Weights of a small mixture-of-experts language model, trained from scratch on English Wikipedia: 515M tokens.
Below are experts of layer 3 (counted from 0) of a mixture-of-experts language model. Rows are named router (the router's row for the expert), down (a neuron's output weights, with its number) and show model dimensions 0-127. Each number is 500 + 25 x the weight over its row's rms, rounded and kept within 0 to 999. Numbers have three digits each.
After each expert's rows: a language model's description of what the expert responds to. This comes from a sample of Wikipedia text that the model never trained on.

# expert 43
router:419492504511524503522508525525501477506500521518477472510484563499502511491475505500509473532487470485471513538543539548441496500538483489480517492516493519506479532458499462496519529507480476476477511498524496501547512482478510488494521527511473499525535508562503521497481469481487519530464462492545524484505485519458482520501513496524511473525491508544495468484448486534486540500468
down1:481556517524475489510505490502458505492530494516523510504447473513537459494476522519493492460488531514507529493511487485532520500475520501537487501482449518498526502449537461534477503509498499512521508507513472519487504508560522505556493488503508525447497509480514477480527494508471525491493453493481534489503554504547534486504506555501498527567488492497445471527521534516481506503491
What it handles: Column headers and cell separators in sports tables and statistics, such as Season, Apps, Goals, Pld, Team, Final, Running.

# expert 36
router:456472501535556505555476478473523493482500522485501522466499524488512515464501454510499456510446480447484505479521538496478515513520475488496492551512545496487466502495529417486491510495505475484512510482512506496503449526505505484544534537492533454518511475539497475476528481507489507493440489482496489478474502488493499500492518531483483505539486496470480475460483509512525496526501
down0:480489505468466493504502473471511494492513482565497500516470457511484511503536544462548480478507511506500491484524494502499509461543489505514521477498534477476485527477471500507522549509489469557502476468508517515536482553443488520535502462512465502544470483498521502481498474479468463514551465476550481461502494501483504509501495478468440519520475474500511461495512480487515485491493
What it handles: Function words to, for, of, with, by and endings -ed, -ing that link a noun or verb to what follows: power to, mandate for.

# expert 20
router:493493513483532516478483460478498435491479498497529509461497526457532545495523503491489470537469494488438523519484476506497544499536498480469492549518521536511510490521496489472497545502475481511516464513488544489505460512434501470557497503472469483518492525514539511486507468478504486485482483459518516466455495477509481508495513536467502504514461459511510493467486507509474528484473
down0:487516527488528515478521465479526489520507490487481494475514485475530531547514470538497522473482509506474473594475499528531515492501511509495500513524525496517470495483521511530521547454500479545485496510464488516531517459512455503467490527477452475466500479513445501505514471512505499496509466495453491514526506482504498496451512467533562499484491480451509532510507505480477473526498
What it handles: Short syllable pieces inside words and names, often following r, Gr or V, such as ud in rudder, Prudential, and ind, ond, and.

# expert 41
router:478498458526526508492464481507495498476480507518481493488527513519495555473445527527499463483507482489511492503553549498502524523528526489486529480449514489473454474494507496467489519454525499512559476520508530505472490520464533459493516532485482492528459505558497512511504440507481527506454503469515512505491499523523465473548485502463494483497499443502489472497505526483503500500474
down7:514538490495523504557496461462528494491513526513545524467473522442529497534454466503490551515480494473470481540468490460503467521533515529456515528516504488529513474547531500509529478493494520479487475509509485526493494452489482492502504488455525435520527526513533486491495498491525485510524462495484505512482488464444519514500530502494490491483514518490467499477487536492486548503483
What it handles: Pipe characters separating cells in wiki tables of election results, sports statistics and credits, sometimes fused with the next cell's first letter.

# expert 62
router:494506479500546496512505498451486480445495463497484487479490494497509520509487509532506516500523479488499486528532526539522473468467529489470519526475458516523454511518517498457490481486506508537520448489511541505507516531451492498526497551500459465507504471519480446488475493516521454495466451501521511480493451546500496497494547542456493484536504463518486487488484509487534505463501
down0:529551542505531465500455534491477479502458515509508506490501477525497520490478515459506498491501481505511504557538528466485481471469494516464516509524514513495522508510520510475531523498487523476521511515489500464502513517471477525526495531538474509553523492496476414509503496484493492493543461469545512485451485494506533495493527475510486517494489534487516525516564554525521518484530
What it handles: Geographic nouns such as town, village, district, County, building, site, and km in distances like "12 km east of".

# expert 31
router:458521480496534484522497476508435530462497508493474518504484513499484519501478473492481471531488495462509528481492503546526492538493522462482573542489515475471492519478494486470509502478523505455529481497481512561473484520505538494470507507507490468502504526490521490491448504500528465520436530487521503484499456447466461496494528520480514527532523497501510475463486522515474506470492
down1:487510503497496478536505456492529498486537511551542527519487504480506486486507496510490489481490517492521492500504532461474525514493513490517513531510532486541530483495482491500508495513467502546449446487488482484533507442461475531492525506479522456477498476458552543440483516504496488507467468511502483521510517516503505491515513499496542460499551529543478501468500510480484479419508
What it handles: Commas and and joining items in lists and clauses, such as hypertension, and; author lists; and a, and the.

# expert 11
router:501507454522564498511495475503518464480493480453541481500463554489510513475467472539508473520486470453478525488526460495482496480500512503480515501509493485533498484483510487495473455464509443530555472530456509529487467511473500506519492537501497496496484523545511476534505509482493482525475465492506480499461492498461500532497501557494490460520491457539531486466496511498509530490485
down0:480492476496483483507452509500534468486463525500529467502505526470500522480475544466479508455531498501478482516558495508466501474551496496465489492517506499513505545504486493479502525491487492497473517548517464476450500491491520522480485545530487473489537531468522515478446518466534541499505423536507506476503497536487489515477495536471451502515504482520466519501489500486524493485459
What it handles: Common nouns and verbs like term, record, head, system, road, mission after an article, often completing a word fragment such as sm-art.

# expert 24
router:480511496521495494553500457493486484506519501513516529521477503493475528477475491523450473525454491439472500482514507490479521518505548474507505498494511491478444512511501504490454511458502500498550511509507515542524516489501508481549515524485496505541512511500535471491473488472466460536457503473522496502531478515503485528518501537525517514536533471550492464467473566519498495483453
down8:475477526548536489518473512492519511526494460508469481529546478486483533490520496478493484458556508524506557525494515461505486491482528526509527513489459531483493495466492477474475500485405474525512495507485532451513542517524483484497488513531468503477541474499504501534489538494513545507496530496529489495503466481492488493495496471494519488470521503443457509506525509498498468475520
What it handles: Periods closing sentences, often fused with a word ending, before a new sentence or paragraph, plus clause-joining ", and" and ", but".

# expert 16
router:456475499506515517503522467496523485460513502481515506510506516513526480444532522493506483525525475471517459491520526491553536505482508486519552510471540465494493511474531499482480530502487529521517504471539522505519491498480465495524522500512512494509525499527495481503486517520523520502436472453523490465469478498477484535549503534512489480510481510549540528493521530512548511449434
down0:457490490551428493479470529482466478539528517490480497487489512488482533495500489508496462463501497459490500475526521489480477528507474512476508498499516486550467444482519550467459497528520502521514500456458488483461471495473456483481494526524505494528500521514507476521489487509543446510516500484498471495506539482507537511487500536480506459503464494488476510513498472485477454496551
What it handles: Line breaks and leading "- Field:" labels in infobox-style lists, such as - Born:, - Coordinates:, - Succeeded by:, Personal information.

# expert 60
router:456533461482497479486487497486506487487484515472525504500497558508511498491451510477475494498452502426502505543529509503473510517527546476494539508501519495480475510512508488459494502483504502483522472464507503521542489479483521498499524460502505470540476509509549472479482469505492528539487499479510457509519462495494531539502516565465520458471539498502478441481508529511491501457491
down0:517472538532530510466522501491489454462519470523509504480474520498498528470523474516518478515501489543481525405518509552522472494481479463502502505521518486513517538532490510530474475459547504489487495472507517514483488562524486505527531509488510539469529505506480573499504516470483481526500469495508483492468487520503512495521488486487485542528459471493515508543503487514482531501513
What it handles: Words starting time or circumstance clauses and sentences, such as In, On, when, while, after, often right after a year and comma.

# expert 53
router:504506492531539530503494502478483455452520443518500478465500516447514507513492519527483526493510465475515548514511519504471483491502519500470538571470469501528467499497520496462473470479490510507544504483470522539534491539474513498520522548471506477509510477544474517484477511493521460490468486487510482487475439515502509469501535501495467472504517476532536487501507507519501526456474
down0:516516509526528536477510495538500469484493480522471491437517467502488532547532481463523517473498547523507493495455483473494519472477517493505492542470510527486481543463474510520547496498534525467512524476513488513459504522494504476511529474463509480517477474443532551481480466482502483520498517482467528506479508490498544515488487457497480517506478444497559493499496511481474490477521
What it handles: Word-start pieces and adjectives in technical descriptions of architecture, species and landforms, such as con-vexity, ped-iment, terminal, roof, river.

# expert 6
router:487506495485552487528466502514463522497503491503496514507508485491510521505497446520513441503484477501458506460473473511495507521528535488478554544460527502506490479480528463486519476485511488476534472503481504509455485515502511484524492526502477488517483505516526466529487522519503481536467497513507481479490449499462467489540576503462501525512510494550462468465482490521489539448468
down1:530501507497515524498492534492481508456517490465474473505546507498462500529476487461477498524490558507514528516495509522504517507531525522482519511488547494505480455513449497466512468486511522472519486536478497544497487455466507493482529483477530504468494498448525501513462521512473479491461485497469474532497473488533542519553520462481460456468482524491455476455491487477477490495486
What it handles: Commas ending list items or clauses, often fused with a word piece or parenthesis, plus which, who and that opening relative clauses.

# expert 56
router:486500495516510466528470511512503463539459461528518485505448518504490535486512513493494489502465457444475525499538528500479555478513486494480534515497534517516526497514512476494483497481515483473520464506484513502490484517473514432502511473460521503486467526511547468513494448526519515492491512462524519460467455480486495545534495542473479536503474477504514497491504541536528517478478
down0:488509496539576522486509517519536491510479553494516488462549513469513495473497538537483459500510473469474492484489458520459497546512490449470524517498496527515475515517492500503522469479489489510514499507522492512502480525478514441518552510505529525500546499495519518500523509544503510495474540475443509478473447518529518476480527482483480503558510516508508500525490514512476492476530
What it handles: Word-final suffixes forming adverbs or adjectives, such as ely in precisely, ically, ably, ive, ate, plus more, clear, good.

# expert 23
router:494558466510504502538489476553510441523456525537496516536492525504535524471486456509498480518466490462479498477526529518444525506521483486471511497502524509480481497463526492487482535433479454468489509488518550532514502522483502502492516520503462472529533461530479510488454494525547513477502510481517520501507476524502493530499505512491479496502474510514503468485451473527497519487484
down0:484449500519522471551551514523493507442474481480501497506511472501527465508502459486499490490484495547458495567532509500481447503502530481484467459495500541493541524517446509505494529529480481497488485510529500487489537472524478471510489494449499496507532499508515432502459514463470510503469522507510480448513487491479500470516502521504468536492512526472503523486486496472488487502524
What it handles: Wikipedia section heading markers ==, === and heading word pieces like ==S, ==P, plus table header cells like | Pos | Team.

# expert 38
router:490516516499532508489499482469523460487497492499504495534491567467518496470478495530468480495445511504497525533496505490509488535504521491491547556465496507520483521482556497481462541508505500541508487503482503530488480542453514477511495498492489493507486508514506442466495484488504506524474513488518478479538486481476495525464520564531495521496470445509530482491506525472569548486508
down0:530539480520538497491518490528494513466511507469472548463549454499487488488493473526493524491524501468453501501506486451517516502499487473501451455506503488540500483502519528480475446542508510466522484501492522504521501474453528498491538508494480543484509519464483532528521446481493476560537531542513466516497523478543499501518524513485502527481481530494503460533494478514493492494483
What it handles: Abstract and institutional nouns after "the", often in history or politics: dissolution, command, support, army, front, government, withdrawal, Empire.

# expert 45
router:499528503513525473473480460524514465483523497531502511454494508480491504499521454556482468513460479497421488514501522534526523500527521475479513540483527469490521483501506480492490479487552465492486462460469498489533497505494527495487505517494501505477486505500490489488502435512533527491451476504517533472521509478516511530495558537481497493546518486531512494478476530521486499518438
down0:470509511478503486502485505540466520479483520476498531490490545488527504520472459523501517496468518513506498527500456544479514502530516464517508508512519488484551500492535505503479563462500504507526478483516518540524486482515501442533466512457491451493506480553497520528508520477503499496476478503511455520498476494453483472478523499508526486467536491473568515468480471492494450478540
What it handles: Inner word pieces of French, German, Spanish and Portuguese names and terms, often with accented letters: ä, é, heim, Guer-re, Gén-é-rale.

# expert 0
router:442479498447491481508534494551551519499502552482488518489476515461492534476464460557514472470489526491450490507532509546502466484529502496486517514488500474518474516481522498507474544491528491506568487478518511517510535531475494489490527493521494472524531526512514473508487473491531517516485464520541494482480447520449522500501486505500503489509476492532508483469504521523468525481491
down0:511484448516482513471502487557559519484507479538497530471495495522501509549511472494499504575467504457495532543484506529507558557515473489490517571505497552496472462480501510489490480501500533457505518464503517486515500453476521517473457484492519498494547500481490513515511521527509437508486512513485494510471511518522507482490510526470508481504507517494483494518499496528513517514504
What it handles: First capital letter of a name, mostly T but also O, W, M, after table pipes, commas or line breaks, such as Tigers, Target, Table.

# expert 5
router:499491509493482525560509504512533462507519471468499507506473508485509531465523463495484450510494479482481489489512503511486558504505569474488533540464532492457460526512513461468509514487491542515492497487521536539526485514484482506514511537531482489519490508497519470509493455477517466512453491462524485495495477519492449526546505511526506513513517443528484479483522520510487500475446
down8:474490499525518552465507506472533513500502473503490492479525523524460511530475485497519590510496530486511519517457500492467506464494511489483485516535500533478490511547500513480506487504485499485500538540522457524529497501482478494518504498511439510511489518500488529478461511490482497543520482562514517481443508502507554534452517512520498517496487492463486540500452537472520472492513
What it handles: Final periods ending sentences, often fused with word endings like ed., s., )., ". — also decimal and numbering points.

# expert 37
router:479474467471509537528486520517494479468486501465497503473524498462544487482534497492500486541492461484511465508529565530530546511495533523439544544507482502472464527501508500453493463512480471562476473496508506507517517491484487486497514508475500475522497483512481489506482482517514490549470489487538517498508452510453481508499534497483484525504495491576506483509491491486533536490507
down0:463485462504510515503505496489507492506525504482526469513529504485528517536520498493455511545526534522450471534492564511477503492527502538531556469502477510529470504507498538456481468488497483516527527524475497506483515508483494500513526496506543501557451471515488460500516508509527491538497525549532550491509464510515525500548501458559469496504541488532497505505516505507498504504524
What it handles: Line-starting dashes and field names in infobox lists, such as Rural District, Country, Genre, Modes, and coordinate digits in place entries.

# expert 63
router:484539504521505523525506500515487490513506478505550519511464477489494528467477460522464458494484502447470492504510490508492525524474515472469521499512519448502471516505516496473484542433481523487515460484495503534522465472485527486518518542502456494516463487518524487501486448474473478524469485531522477504491516518492476499544558496516489456521528484537484460489512497499498531474446
down0:523530523539521511475508473488482485512488501501464525500532482472533532513457511528498576494519444497498541515522453468494498524504484486518493524487485521506523493463495514487452513487504509540484531473501473530482492508523489496543466510511519478471520469489545525561471495478502488475525506485494529480532450504522525485538492452515485492497520521492518514542527547457501496470489
What it handles: Periods closing sentences before line breaks, and == or === markers closing section headings: ., es., ==History==.

# expert 8
router:463494512491511468521448512488523473450502517450481491484500564487471478476483496531484464533451480500458555517516536498512533512509519507508503526535535497502530503475486488450445483476474487516515450472494502509529475474458526493488536471516499469531491511511549454477477499497482528553480482495519490474525482501511523527511500494504505498486478494495499450494504482532471510497494
down0:502530525482506502492517494492520487497487512517526498496449520547480478466460509495496528505493510473458491462523524509433475508502481541481438487499494538507523492488451529513516515463459524498501523473446513490532494483498521494514530514482476493522507514529519518485479534468536471552539524495509517531508471507503523458508504429513556481505526494484498463533499479506486516472490
What it handles: Temporal or relational words such as after, before, when, until, how, especially sentence-initial After or When opening a biography or narrative clause.

# expert 15
router:471506474516488484495474479507545507458460540497486519472516503498531527487434492509489490526481502466445540496479512525504511502517489496493521514494532480536503525502507470511489526465523479498539492510534564542534472475464496470562540509466474486517526468513531519474483513496539533469492507523537541483498476485476534523485520527494513466477501473541498471503493488513523523504493
down1:464472509513512487495513502496485485529484540502484502510532516546510479569487527494530462534529462489510477518508524552471523504522532504471524449495494530520505513525487475523526462446490499533504477519427487511457509480505480519514487544529514507513454517533519514497523523468438485487504510497487561496545512501476491505510482493495518510479504495521505512490484537477509545499481
What it handles: Short word-piece continuations inside song titles, proper names and capitalized titles, often just after a quote in tables: W-ast-ed, Sh-and-ling, Mad.